From a checkpoint of a small mixture-of-experts model trained on Wikipedia.
Size: 9 layers, width 192, vocabulary 2048, 26.6M parameters.
Experts: 64 experts in each of 5 layers, 3 picks a token.
Training: a variant of Muon for the experts, 577M tokens, 8799 steps.
Below are experts of layer 2 (counted from 0) of a mixture-of-experts language model. Rows are named router (the router's row for the expert), down (a neuron's output weights, with its number) and show model dimensions 0-95. Each number is 128 + 24 x the weight over its row's rms, rounded and kept within 0 to 255. Numbers have three digits each.
After each expert's rows: "comes before" lists some tokens at least twice as common just after its tokens as in all text. This comes from a sample of Wikipedia text that the model never trained on. Tokens count by the router's weight.

# expert 35
router:103138115148130129115174182126150127138103078121137133086085146070158184116162130109113101125149103136138153113100085120149130104129143105096144134159112110141108138154158144161144115112102096147123098114143112132137105151139137127140104156156135117115155097118161167138107178148123113140
down0:127164133126193153121139148125124139131111107150143097142117120113119109171096147131124126116089130148108143135169112105141121125114105105142128129166139183150116120111102143105099123124113131099182144135152148143125174129130160110134107111132078129087127179122092115110132109164112148093
down1:115125113149103192115142145114110150184117140119131088085122082118128132110138103132112141148128176128141119177148101129157152109150135170154116162134084089126121125083144132140140128147081151116095102098130134151112137134113149114137138147086109146110157175119136103147168127157138142073
down2:177109138099101159119142115119127141155157158126165088173110129126131138146130127108136157154177153129136154106150132103121149152148143143142115065123120140107126143081120118176144136153120122127093142137151120131170122136107153125173174111121167147150095108158138090111113173155177108092
down3:148118115107120101132101144123090169106118143140137126197117123122131128150152134116103081125129146158107143154157124074116147151152154163181160118102117117100157124142132150075129151115160114110114120169158133157135153137097114121123128073115161145136108145111114140121114141125133163165
down4:160123116147127133102163104123146106123132137167112119117137145148122150127052141169139122103120120115140148130132161113151131156145155148080119116098134128140139119124082105136141141136152084130135102132089180104137140196095111113188104118087103119147122124155123092124134154115138143081
down5:130152105146112141119119147087097120121154129142110114116119159117129150177150170127152082149150120089145142099107134118065182125123125184176116117092098124138143114126151081140129134130152117143133168124134101130115100121124111113171134112140130113134133140130144153125136158138147142133
down6:122121178141109095092114161140154107110165132131141135116092130142137128118130114106090102143162101110142164114135103135122106140125148145103110172075128124120119095127161109140150139112119098099124098125162147141167112084134160139094146108130081123141106144114095114130096093128109148136
comes before: " of", ",", "ed", " in", "s", "."

# expert 0
router:137119128130132129148115102146138160073082119118134117165128148126131093130127127180166169135107095129109134149096144163154081104126098134151149135175119109145118127141151107143116089167159108114103096148135122135158131135146135156107125134136163165093117153103173131130143127136140150138
down0:148120100141129094138109049126158175136127119106121078100159130136158137123146079136150126115140166167062118124127120116142134085124133143168104083147122152138116132123110106127143146181112139105140138101128114127107124152119115151139137114132150125116148095120128073147099152110120100149
down1:177089114177133165131158141091128153117127131130124127155112112151130107140126094111104134108195113092127136117111100107109157068092070152095125123139116121141096109182103182146103125135122133095109126132148134151141146138131100115125151140188130110055114126135132131122121133181119164161
down2:172104079142113140108115138118178093173164124163131111139101118171126143114167098162128130120134131095184137144167116156112106123087104110132123146081120100114111115153135115134088133138137094121161124137123141118117137098107142083104131115113112082144108164123093123125103106107163129153
down3:119153088144113120112055157111131131155154074153107127091132126126132146186136108113075121082127102125118122136102161135120100134121168159154141157126137144137171123163173117187087136128113116134088140126146139162161119112130131111121112116110148130150145138106119132127142125149147105111
down4:130127110109136123091068097142084147117113157101138112130110149126138188087082132131173131141118124141133115141176103109108161117151163121120089145110122141154100129158117133150146147095133118156106138156149117084060112139141157138166100133107161130141119111132118139108166136079103123152
down5:100135144129169143099138171111142106127128126120108121173100124084129143141155147120084123119123122112104127079108119132127133096150144162100121119145118168142114124192107148146161138125110131140178127160134125108182166142153143103114091137152104152110113112117137106153129136121071139145
down6:136117142122121148120120177137172181137167100149114117095104122147129124096156173163113136130146096124110119089160108163126189138114110130132104145162110130164120145117159121095133138119142087107092089097110112119160102146148131134149129110154123146159161100108170146163119154149130121132
comes before: "ed", "ing", "er", "ation", "ican", "ated"

# expert 44
router:114109095148154106162152128128159146119113101105154121121093174119145183141122135115139083145180118078124139103127079126168117101155103132161112135135099161126114149174115169140082130130098069131092107125167120103147128143118162167131129151167141102113078099126134113115152121155118110131
down0:093135130139128149133127118071081110133104092161123108152125162112117160105133144102115202123096144132085154124126102180110097127128122160166149163115118137118150147171123124140140139112099132160126084105122133136133128180116089123163112115130073124122142119134121113104145163134165136120
down1:079141073102123102130118118136138063133125133151118126158136102095137134147141166153113120141121123131108133164116147100122104162133096169149144150127123112099176140172150136111083162146113099099135151164142126128142148150130121146157148124115136145107111081213142108106109140139149115140
down2:073147098133132110088154125109138135105109096152105181126094140127141173139136143107120141088156151153096147106176113085102113149130144123085132122177120102111100129147150133137103101137151128121139133160110116158119109159124142141140130117121094092136119123103066124103135097120085176146
down3:099072138144109174137171113151144094148116161147122101112124147136090141114150140144141102108107123086160120125142157105112138124140102116105151190111111142115137119140101104141123130125123162109151133137125133116069146099171148139130191131153071133103116103141153174129100123108125123140
down4:118120112134146160131099093134090098138139137149125123166126100184143105095103150144127091157102123149174111154135157117099162128133133128183119143163101127116160119131132117138142176144151134081130108137080093164112132109133119131150114146141117153118148118165086128132148148120122124173
down5:165089137112142114110131124102073126100125156174114112100129154108123110160155102138123115156109119103140143154122101150123159108112134114124105138114102178110110126131162153127159062131105134090099107072137155158121116158086114146117117132123167153153127133054090161113115139159120089143
down6:128133144106114073152126150142126143107106076119131131124120088076149131120106138114125114124103149182151155181092139118123148117145136163115179126122128168122143103123116115087119113126164096091123149129122092099089119096137111161132128121146102126142136143085126142140142099147170104146
comes before: "s", "ed", "ing", "er", "ers", "a"

# expert 32
router:100127091107101151107161115104124153095146117140125126175097162109130126122148175117110095091121154158097165108126177123121143132172094130113151091110116111088106132086128092125097109134099148090165082148166143118168132161146130155133158095128139094152119126123095093127154161125146133124
down0:138125145122151137103138168153135106122104138111125125083155144103102153105116136121132119115137133143149146115086053181113114127136084089096117160134166118109134119162155153101148114120158152147113170109091103198124125114159148108115183137123106147131172123142064104120092132124175187146
down1:147185111082147170073092131129146146124123079108154146102150140136077101134104160126126145116141139134101172128126102114134107155130093140117146108143138138109159079103148122134093154131093094107174114133121118140123103124133085119103144140101134116138147116072106140122155129105118107116
down2:138105124111134102120135145120114099115103134143105125160131158135121132117143129112124112142157092135134110109093151129118137089129145114107119088112142165096107150065114134103106096113107127118137116104136184111108110173144082126126126095137167115190086145167172140135101129085138124151
down3:129143090097106122138119132143131062148101149109110144152083079152109148156126114102087104133126080141108092123110122105110131132113134110132114133154135080121101123127138125103149183152129111179126157187167125137143103106112108129130086135114121158115137106111113112172149122136103156154
down4:139118135085111109081114124145119155123119147111092143167121167108145114129122136119124144126105144143121103162097095110142122171117098069101162112149116089084117116146156122096156123146075095104130120077095114145094139151130156122111095182143123109154157095107129102118121165157106123141
down5:125093108151101132171114143155152108129111178162116124117089103166169153112108111125105116105174140144100133135150127124127141119088100167133175093132103102122143084103139134182151148141145150116113149123143121143143118134131089158150103131149111150115142102124116077128112150137116101130
down6:127120164171186129200111099140110118164130160113153134124124127146112114124162152139109121131118145151167130132128137110111093146150114138157136106112113107141117143108119142128095125103154116107163114119131106160104131137104094091133129146116144123144132145123137112125166135125141156097
comes before: " |", ".", "–", ",", " |\n", ";"

# expert 11
router:144093156131095134101120103121150139102104115102151139172103174122137085130152097153123129114142096134141137131101091121128116102104100152145138113127099127077133163132149110166086128144097135107094130175134142107143088118146100158141149143125158126096110109107145107080139126148097104149
down0:118157155167113134097113096137120158126090139101113130130127185135150154121150149094092152106129121159132134168129101121115118170168127115113123146141122114153111136161122100181173101181126126148118111116148153108108147135104099158158164103106160136098101166145145090123090138148066121130
down1:124150094165122096142118104139120124141136134152145112146081157169119148093120126121125128125157135076107081147099131115125133127173051098101099142138166093150133126098135113121142167131154110131067139156143142093174115141152116138136141118144075168166141136166146145160131172103127103128
down2:149106148137120131123083089129153154105116091100131125119142168159094152109103161139122125171196106142146094160156136129099082126142171085166123115122170135145108126150131120143098153170144151120142146106106161137123139119110157156115094129150154150059107138119121165132117124150091102144
down3:102152137108100121100143120155100121095085168124098165112104160095158092175096150167187101111108092147162095113110089124114084118119136152132175144116133133106137125152129128141120170071127092157113136149135131100130127099101131138164139101100119129119133113144145124141113122119092143103
down4:142135127146110123112136113137079124136116139130123084140176116083129128150142157141129119157133102170124152109156125150134097116107139123100121125148122144122126170145153123142124135123104158134169124122176151144117137131168123124138104132091106135128082092146127138114115070166163151168
down5:100136103159154130133155111107173147167139150081127152172119128146133126107125133108130149118144095099121153124158125099130182132112144141096120146156124114125108098170170117135155086135113102139139118125198114118099124146115081169105099095120120172113130160102105178157083124138124135158
down6:143128128143128113118162149110128099138158088059092118102112109134157127131119114118163115082108120111090084116135134138147121109183115172092161127162170118093123134140104166131123118156100155119137106097118149110139163144107147127125165131125155078128159123138132161146086157152141131114
comes before: " ", "or", "k", "g", "iam", "ible"

# expert 21
router:135106150151105135131115158159157166095147094128167155134110154155186103150137143120143152096132089160152157118107085112124144119112112170148143103123148150096116164145094109157097128163110135129098133148143150086132120130168131161123152122147149160143122106100153099124121149158150129154
down0:135141109111169129118075112140151085137141113154076120125111148141148122158193091155132143126136146083128125101161100126144130153135120117150152146068113129118112064088113160105098187123099119138154121119110111118120141139135166124166133131101100106100178128129129153098132124089143137105
down1:117146112124148070143123145108140150103135095146174127107148119119127122127130122119139151141191139101117090137146107158133102113109122088080148148129106140091111124115128130148138152083111128123071132089112131141102098092134174133115165149159106164095136128158145114160142147138134112105
down2:137134083158098153130120118133150096148112103113137116106122164114161118163157110155135133121073144098158141071127151159128116070139138131118137099147129127132090099094148119125120176146128105134168116151120162133128109116121154132096090085142113102141150071129114091133148099151177154140
down3:129137134107119125128146128152120156138132108135108126127120095178152115105100132154119120132161151136130093102093168095105163083093103182113130120145113160108114157068139140093146116100144144086136134108095125141126139131100128093135128154105104083112109171092119139133140113143159164180
down4:147086117098127118084101117121109088122168153103115140159157159105143154069109130153092082146119115148105118138104162117120126155165118134085093141113087153147117132150170149152146155143082170117154124132123159114164135159121129163128099128139151136135103111113152116158131142112125104115
down5:187115108085121121116129113152183150093139104143130097121109091086170145137153074124121119127093142125127105119112135132137080106128119116115118135103082125156179129154140147162131128110123147153144087137145155158116146124102117119111159161160125127105113134142141156097157125149084115133
down6:134079115135151144150161143110160114188107081089127128116124113120141133104139084112152147126129094097145108145079118096134118137115118087117147113143125155139128125118155188147142163146137128119118147169134136145132129149116119139132166120126123124116144104145101136114090145134126128121
comes before: "20", "19", ",", "18", "09", "17"

# expert 38
router:135122135135099167117142124127107153108130121155147141174106156123160105146143142157113114094157105144105136092122137095108105133127106134164164097117119142103111156118137090153102101175107147117125105159152173093153146173151076139153148105099159093125127141085169098098160151127156112168
down0:131104142158079102168130176126150144108129148105118110104099129103149182105132109166133140126095138121126117163120103069140141110102165084142106142116134114093107134140162096115153143100121086180119185146124165103147158103148149165077110121086142143109118119136151110162160129141115114144
down1:131148115148134154136127096136160088137099125104182109110142112123126101108153106147075140152142158140147140138158136074109094107121124120124117168111159128104158167157132112130090079148139118106113148131158064107130167158103077113137119147131097147151139114109134091131134139118117165143
down2:133077092098141101167109134133135163136157126108098127140123148113098138159147124162138113105137109122154132111108145117123183095123134123104083125116146139085113133144158175131102107150096124141152113094114145121111107101076128135138112144145090130125106119162114131175146146140129097108
down3:125129123128106164118145165119146134128133118126114121114131114179172100147112108123087093144161114092105105150118122099071141066092163089199107133136133108124100135135106090130106154100128119137095129140119115126130111081155152131129118095112129101100112113142104128180099148127071179121
down4:146153089113121126101102146145118113149145120114097149137137150094180158189172115143078114146147129133115142093114161177133132151097124139153154129146115146169063139102139122130107093153107113097115128147116101168125105131113074092146111126165116141143115140108166142143175116116144140091
down5:156139120117135136102140151152133112132127148162191143134143087146126148118070180134133147116158137130134113153156152108188138148099063138144123119124095117180089134165056171169143134145155127143138145144184133135102125131113148137148137129115170104126076148100158089086139121129166111120
down6:120143146125122121125150130117107095141118162148146157103148103130098155098151130115124111125100152167151107090116153131109155185131173142159163084106145152152142116120117121156172111144092122100110143161084148116095101124128121084143130126118082088112143161130123125122121115119140148166
comes before: " |", "–", ".", ",", "0", ")"

# expert 36
router:121122102096093143155117110140135115128156157100116109150108117106149115162116152153105103124151123157160138150137158104090118157111089147147142100144164109116142125084105135144133124120124096140083136142146141117120114122146138121073153162094145137103136156119138137127117086141114159142
down0:133134114129101152119129154125127119098122103119138091141129169093122150133110144086085141141136104144136170146148184167119106093124134156123145074140125160164124099125113110138133126162088169086152160119135152149132130055125159146120082128096113125123141147150132118150118093133115129129
down1:138111121143144132111078123102130103143111089121102127127101124126078089149104096149137140156133141136123131167126121129122159129076080124150160107140104114126118126118097130099107136112125126113090110118135125158124136145128114104164105120069133102163140131145122156126108133117198134102
down2:132148192123121132129122125119108119144129119163124175139154118092083148123137148088131143124155101088109157120117113121146106135188114107128122145127171119139116113124113095105161146151138110159151124117162100118145102123112145123130125119111139125164129177082141140157148125130108141123
down3:124119162131110181119119099112101137138116132128152146143129073129142153107131142150092108103125171142105128134094107114128150090118126128150127109158122101111108152137118153107098128122149138114133129122108122144133169084168147138098159136101156191091077115148175122121076107089141209170
down4:140111124130121150112102073163137114114131095152120161064106089131124147113149169154159150123108119118113108183131122112106107109136086111135165142116159137077130119169108104137131166144118161126126144125128084138101122158164159143090130095129077123126128100135138130110133161102113117132
down5:149105134097150102140105160125136116109102140135155135136123160109135103132145133158111124144110116113087098162120146101165164080085089111136111127114125136133150113148077153173119193152150124109058156087132160156148113141134075135107114131143096082109143111129143147117125122106113103150
down6:138146143118140173119165145120141123094156125136161128160135106123068138172136127108094125099143115115121152134148160133107088129135115127090127171150160123094095117153124113131076134111090125128164152146128078115080120112152095118114155134175110134139103172165171149140133132156138093083
comes before: " ", " —", " P", " S", " +", " N"

# expert 28
router:118127173127166084124133185127145156110137124165099142126111141122139165095123143148123094085092123132138133097115105113142138122085114139130138129156101098122161161155123145136145134138100133126112131159158195080167089151132150121169128113155135132117106148139157158100135104114140121125
down0:102121144153127122139151159156103148122099116126106116131084136148145099082109144123083146080105148128120140127182130147119150103106136107122124089146146127140164119148110101076129071150146127147121141071155110129115085110133178099117161105119117118126156139095142144125138112106125142129
down1:106143146131120144106086154113145136095143144092092087141110146096123143164120080162112124164153169111124156138129152141155153134119085075140063124164152123140084148119138115130121116118106142095167116114143154107130106147112170133095137105089159125119072091170146114140091143097126119101
down2:118147114103132129113139133150140155112128093104136086113164141119073125119098117129119140161075168138144172157108132095104080133160123115137119103153118136120099099141153120164073134111161149138140137129116151150119136145109131148129131147081120164078139150105101087188089111162085134127
down3:152133104102148109128161121155179147102125098111108164138136100162122120143120114148121175131125113139136112174096130139141132095083133143139136153115073108188173101127149161128119083158148087153110124122136113136121120106115093096157158086122122074167120152131106086140139082159117133113
down4:095156130143107129164165123111109167183153128099128131184133144165105099076112138123172123131137156181127116111165041100148155154143111104167135157130113166104100159115151102134097144091130125090162095124120092111164105130110141111107125153137127144136109106140123112136154129104129125129
down5:072111096112145128183069176136097126171160112128088115143161168153069126111153140115095135116139115111154109147147131074134137142141125118112094149127124136141143152116141116103115131126113120112128165148123119091139104163152126130107122135110101112153117146130114147103131123065154131090
down6:141123106150125152119098146139144124122159119109186121119118174147152181119100153162149122167102090089143117169132115143096116092140145101110155120123144104133116120123135092134102162081130138145120132138127118094143119118116167099112132166133182079134155113128125165142118101178119141165
comes before: " by", " to", " in", " the", " that", " with"

# expert 2
router:145136152146168115124128100133124116102127190145134139152119135139076100161097112178094094121113112142152135160114147115123089109114083142130161111114117155126124134137170155123107155151122148124135148161147162093102143133101105129119142118103138114132083164113139135130170079140091112146
down0:143108159162120097110176088101150131174173152094142158136118132144137086116137121127113154100119167136104096108118164132167156132090142094138146103114127128077106117109114162120107135121075113149137118142074140114135181159107127125133119172125089118112135133170125124126155113108109109124
down1:127118129175147139159127122149121094182136104117129128126185113085112202129117099126094160133128137162130139183115109138128139146113154086131129218130113127128102131179140131133126145155107143135185119137150112155103169134109138073137112114120148116136137104090107134114103134128128129083
down2:145154105124104139119123127148131105098164107176103186101125131135145109171119142141165188143141166095166136115103139156156106147145135128092155106143162128124095152168109187132099123096157169114101124127107110174106162141126102118134140119133146099115115155128130143135150128108149128128
down3:094174134139100109142119144096106141127130140135146130151129125136103142112157168133160121119145171118151129122158165115114127140132114170128094125096167155177139155092105131161078147143125139154124088101104094118085068102144116151164124090124165177136124137120121097124100162109151103074
down4:113112139151145085142182131138096088170182157111112141125149090131143049114129122141109146157130073142099167126106094127105118062130142130124135111136143127156102122114148110128153138154134138123154160078076124123122112151133134112109093139108119113124143135102120126144169143127141082165
down5:083091088111068150111134132124109147154103163109136133149104114084104152116181157147133177124102081165143134137096153124162125105116087132121142101138119139133123117110119149161124141138150116133160192172120130137131116071139142167123176140153090096148128078138132151126117120102123129110
down6:101123146152146145124157089129110116131138123116113130132137074130147128123121152148096111148115132088120123144108130141122119104134130119105105120119121136113118172146101152100133149149128110129121119104067138090168139166121153114117096109132136143137097124197146109125104112137126141120
comes before: " the", ":", " by", " to", " a", " in"

# expert 31
router:100131080100101147149119102145144165099093122099144149159122131097151108078127127152106089170126102142155165137137128166127163110098138134143134120123104100118144139109083130155158124136108175103118117119126165125115104163083153158097148110107153120106147169125145152079100143165131134115
down0:098129156128096104142149099154144116146087092136130107125090150147117139126107118146127126140128111161164114149149102077125098097143136138138110137158114120132098158132126180128133121166126129128146107111105108180097106091114151125160132170111095109105141142150092141156171094127091156123
down1:088163142104132156142089096128108149154118185096161118141165135096119105119107135115121107116128153146076111108129127099142136190168159130142128105092108139094135138169140122122129095159129134142181115091083098153114128114134094170135153117174126110149133138122158099113175160100127123135
down2:144117130163102123153131129149132111105155103119114108064085131093191149115116115148113151131116129099151165177114119119139108094129072080096069128149072163156127157153109165106161126116132110113120131129127149121115146119116148107130096138131157136141114161123127099150120151167127143142
down3:127147108153138104113136142136138151104088168108153112103131102119113109171134147105167122121122094127150105087091103100135131139136088157118170156134109099131089104114116093120145149172106168148106139122125099145116142105128144117106131109106116145160099147143110113160117141157133096113
down4:114128123168160099090115161126122137179158124102160172128151105101122094126123104137138143152108118108127168135122155140094092155089115131095116106173122142128123150103145147169105110150095064122126060122118092092149134153131123119112124153147152141137149142111154144106146087150145154084
down5:165137122151119119100139132154120139131108124086114113134107120134111129127152143139154111116153146139133097174121085141121149136093133134125084127160085105122126170074145153144098145119143093130112099135080148109148155135130141106106142127110090127117137125189131146114136147122135145083
down6:136125113138085123133127119134120104121112150145154096147123139131159092143152130123175091121132143108146133151133110104098120110110135157143119134156095080140156147171124126160112122147152112148195134137126137140148148147110122101122118133154103128112142143114135165118116137117089137144
comes before: " and", " ", " The", " which", " the", " but"

# expert 42
router:131083130160102137163104094107137147088133117110139131158103118125149114099111132161135145146130101132142137154088142099134107089114131119146166096141088125127118143087109118156093104177103138101088103170161159117127116176149108115122156143104161088127146120084165100102123161148100100138
down0:113172118095156090107119140128099131123181125158130134152124100130127128143086145106112115102185159138123152096106071104170113177102113124100104080138100106116124104156103146083129095140109155098142143090120073146152106094138137130143129167126144140106109140137169147154130112086157114112
down1:121139118116155139119088086140125126078088141163111148157174094139144146107078154161118136172140125137134179122102122116117126153145145128152145105154126149114118116158114136131098177134097121115137117128144146140109115140135118107124105103106114101141132132139112080103116135110112100122
down2:118115146114115150136130115096114122114126125125135156087086134186153143137138122134116111133117107154109150124110110145161106143094140121118136155129108146117094141129136097154163130164116123146159159112136125111114160124074129142162143099134117118114131146132108105076135110138153142159
down3:088097132106150179155153079113121117136128150115151143159143136099139127096097145149164123127118150137125124087117080133153110099087129135142155110138083119099122148153092157151142150152146144121128137088116106117147065108118091147150118164159158153109130143175152126111165145101147137145
down4:150082133105138140090151092137136126127106123147122101126169149131109095114115138112155163130097085057160109150118105116137123105117143145102100141146117090117122171116135150124144137082116086132120095108152103126175122120122124143131140084087147125148157137172134129124163138166128117195
down5:152152153091178109174178155137122079146183140131138149081130122141151132158123111124126121106120155125134126099079150156126127157163118135099109092143142142167109167154112119103137120135144167154142163119137145112143181111113136166113143121098146159110110153127095156153112117109148156148
down6:120100128139130121133123128124159126112115109123123137058112098137132124135150139115125161147117137076093114132154126164096089158069122164171124162126149128120130090148126148102158117114153138142147115079079144154148151108140147123105121104170135129131114124154187143151112105151115094139
comes before: " The", " He", " In", " It", " This", " She"

# expert 50
router:131079170157078155137131125130170154092117126154127147125126134125142120124156137156143102085117094110106116105138154135149161125075120136133145112156155087122136159124116118140143086142106139117136127162133153112173114134128142143148157114145142125175088144106146153104114092134104116070
down0:137150105134129153125148174138092139131120140160147109101139137104136162133123140150137153165090214114103110129154155115111121126149114172122126146169107100111176117125135138131119126164104149091117148134101091089140120133153169132107150116082089118119181134129139124121150125133119154090
down1:120155107135117101146106124126107114106134169142187132132136190160104074140113095128086139152112156116126119119128121131131107154110119162122088113079139151123107136149169128129098138081119143168114142175099127116139118137097129125134144054134163123131164107123126123157153144149102162134
down2:102118098102101080119153134087149140125104096121118140167154105089107153076170136119124171123112162136108089111158132177147178145115136139102117110141102093092165128107124113164155106145116101101109113142104101116126185098109143127117120092104119128131145087111098132098129152095102191129
down3:107160126135165083137109101114134110123166158130133095141106120136156124165163142122102112104118144086141122131131141125106124152116114147170134149099145162133138108096104141121112144079149133109116140080105095108094128117131107120086063125142123097151095134133146122167112151135100140119
down4:148087138134142142132146135156124155171079124111125137143174118105097109153142139149098149166120136109113112110084104103123142125148108145107153121114097113122103109115120150133161134174136116138152149117126126124108182107136134103133152098115140131155150123193136149138155142185155131122
down5:137168150143111129184136097132113119159095139084149089171150152120119129121134133085128102153115133106147145160121138095170116142162111120105109130153108162135117138127098115144157122144148126148154150107117138167103163133134162083114116078131113125142126113151134132094150131151150089118
down6:131168109146126173127115137092087119144114112121120159080098133162151123151102162134077149124151148096109165140130120109099132100132144177093114197139144146114150084121116162122130100131132118103090149157150149134107141111131151138127119103124179135129130151120138177153144093146124116114
comes before: " |", ",", " and", " of", " (", "."

# expert 53
router:103123145113135118129169122151120153127092133132091123154145133114103136137150123162126145169109132133100140122097125114109088112125071137154165089171108132128101102113150145148122090130125081137101108116136120112115159126155112126120154145114158126140116181076119135113130145128069117143
down0:140098122140177110101116108149134075116127117090169123074107132140157148129129127159148110152133132095130114163153106160122157152109139129143121180111147111166099141162137074113100152152134147118134108142158158131132102165120147135148125116137125098114111103169117080114139158141175125081
down1:084111152109134119103105171084125102136144079115095152081128120112167130143123134144102094118125118137155131092123169095118147106152151144134133145138105122130131113149161085126156140122100125126150128171110130134131110158142117084129104129091118121131120128140144098155094140167170161133
down2:130164166111133095156138119148126129115143123081159144185103145149146118135091133113142135109112114109095130150177153154116136175160124112117111127110138120146072129125106113138139163115080123121086161113110137147163124132102124158131192113126109148131199090165115130126121128089106114103
down3:114118144144108102153085126160140133161154134069101129145128110110109105087146121132121148115105108114108120126154128131120135125088090136132083156181127117130072148130131090107106130077134147107165151117155135123097172144122151147125175168097112139136119157179141130115149103103153156155
down4:156149125126101113124139142159124110143161085168088140126135167157126127145157100111097107131140125176133123114148101191122120089103117111112121130138111123102159111087113111176156112139108155174128147123115089066106106120092160137122150142128137109169104109110142147096119067171163099092
down5:106113105121096156111151160138120130145122130122171141145131119104108163092098145091137091102142113096102144141149129120130140129095125103162124152114149111087164175123108115067156108144138169113174121092098149142128127154112109132124129118122115117147167132101106124102144124143176157114
down6:172118140133132128153145167105108089149139153167097157134123105160165150136123135118141094130137122098141181100122112089151137119127133098192126136099159124144102130104127117142077113103138158124105120111142124138123088135125113139121142134134117183134134115118103127156134121128113134149
comes before: "s", " |", "\n", " of", " States", "'s"

# expert 48
router:110099154134131155162109177167147092145134158095131146147111060156147109136142117129102097133121154156150121128128141088168112093137122157157142105105129104110136105122104115166138117132118107135137120158136128105107108125154111126113138108111137106115100117110145146143127111161190143140
down0:126096102122154134103111115150148118168120123156090137143139085099160126126154092135136174151138127135065130106114166130110103145083144132127188086115094122106116142137122123091114130134101119090107130130080149117114088128100128120141140173135104121135167142116128162141137157062113115145
down1:103143147095138153122126118134137138164145138110110130108161149106095094114103132126137088147146137130117174093082109130137114080105070120152143173123094133146094123135100159125138147138115141116161114102140115134149104115105153173175163121140101105113056116138107145150108159115156131109
down2:142094182134149091149101127100112126142112122114162141094147102078154139119148173131136180157125122107138151109107118121148115154172156085135146124136099136127130160103154144122096131054160141175172110164151151165108132098076119135123100123144137158126166183108097140153122119115151137157
down3:137126090163114123126117122148120146155146134155131126169157114136128071118154129142161150120102136114113143093150165138136112122133159138137167154128140101121132120166132128158122124122132124130131140152144114117139085117104076125138146157135107137117067133137117149108132126133155172112
down4:119135135125121108107105156123082132127125126128143133131143141117118123155109154151165093119137144112138158128115156140128142076137126154137095140090178163149122136173157090089114089130155119154165071130088127131139100160167116172139075135102206155106140101121141126105111080129149144117
down5:156134104143141091130158123150141142102146134179118109089120135126140147148121089123116119126116092120117156143118146092127119108123130137143111155105111194088095119168134102098118121157131109107104113134119155105104152155098070102148162114140104125100119120173124146119119130121135135133
down6:147094114108127101123138107125132159142178142138112166143102127154078156129115160124156120128088113092118143175111135179137113169124146111148140142125099103146134154109115163135121122099116165121128174103138122101127151127105129149151179109149133159155111140114094102114092150137158097143
comes before: " ", " S", " D", " M", " L", " N"

# expert 10
router:121094162156103153158134122163146155095099100096157142161099142139155094128153146159117153096119101160121149115097116097145103102129110154165150100137107122100128158145135106152089116154094117100103100158155156096150109163167103164161152126132157099100142135097158098097159149150110104156
down0:149142104141121146139126174145137131097154083133101148099099131178108139163113146124140140123119068108155120108079112120109114123187181145140098106088133112154139114149174105142095139194127138151160133100103106135151149114112101146145170159143149107120130115136135129132110105158117092127
down1:110135145161142127110091121088101127113182141104104119133155140116112144177121181134122139079130104134116141104150144092127101125082138088111142148142111132119106084143141123089138128154105148120121146131108147086118146134112133060138120112139157113132168124178136142135138147130124108148
down2:080113151146157132152116128134156135103126127088118135163087160112111080064091141156144139129152114104148145111127143165176145115158091107108120092129133114123157122149105119134128130155162138121158145125108143152158145124151132175165171150085120115115117113143150141126134142199120144142
down3:142112159170140128135127132137135114118098135127084158131104145106100125101117168094136145137131131159083178119136121151134117148143155101127091110115179085082114140153089112139105120100118149120181119130112145157083126150096102139122146150125142141129151157110138100117162139115129147118
down4:148150145152127136137144165098089088093136135109094125095164140132106095141105109096100114138114129127059107116139126099115097089123153180139117142143101117123109152130127112130090101115094154107096100138166132146137134107110150115142142148152092094154150147138084118131163086087141182130
down5:140152134100146131123104151158138101149152121158114105160110133127124162148092137111139107148143139160116159154134152116137122132160129097122119110138129108102120125131216139114119173103163185141161108134117172081179158107105134130135108127105082132111116160137120112141100099156132125140
down6:140122113112147123118123087144104098125157148085152086130141119117168110100102138106127083131093180109102141168147127124145114154136111107154084175117104100142144103098138127144146141091137133154143104112112137096093151123145099122124098141133121121154110073124100132086110106152133129180
comes before: " ", " —", " +", "ank", "oard", " −"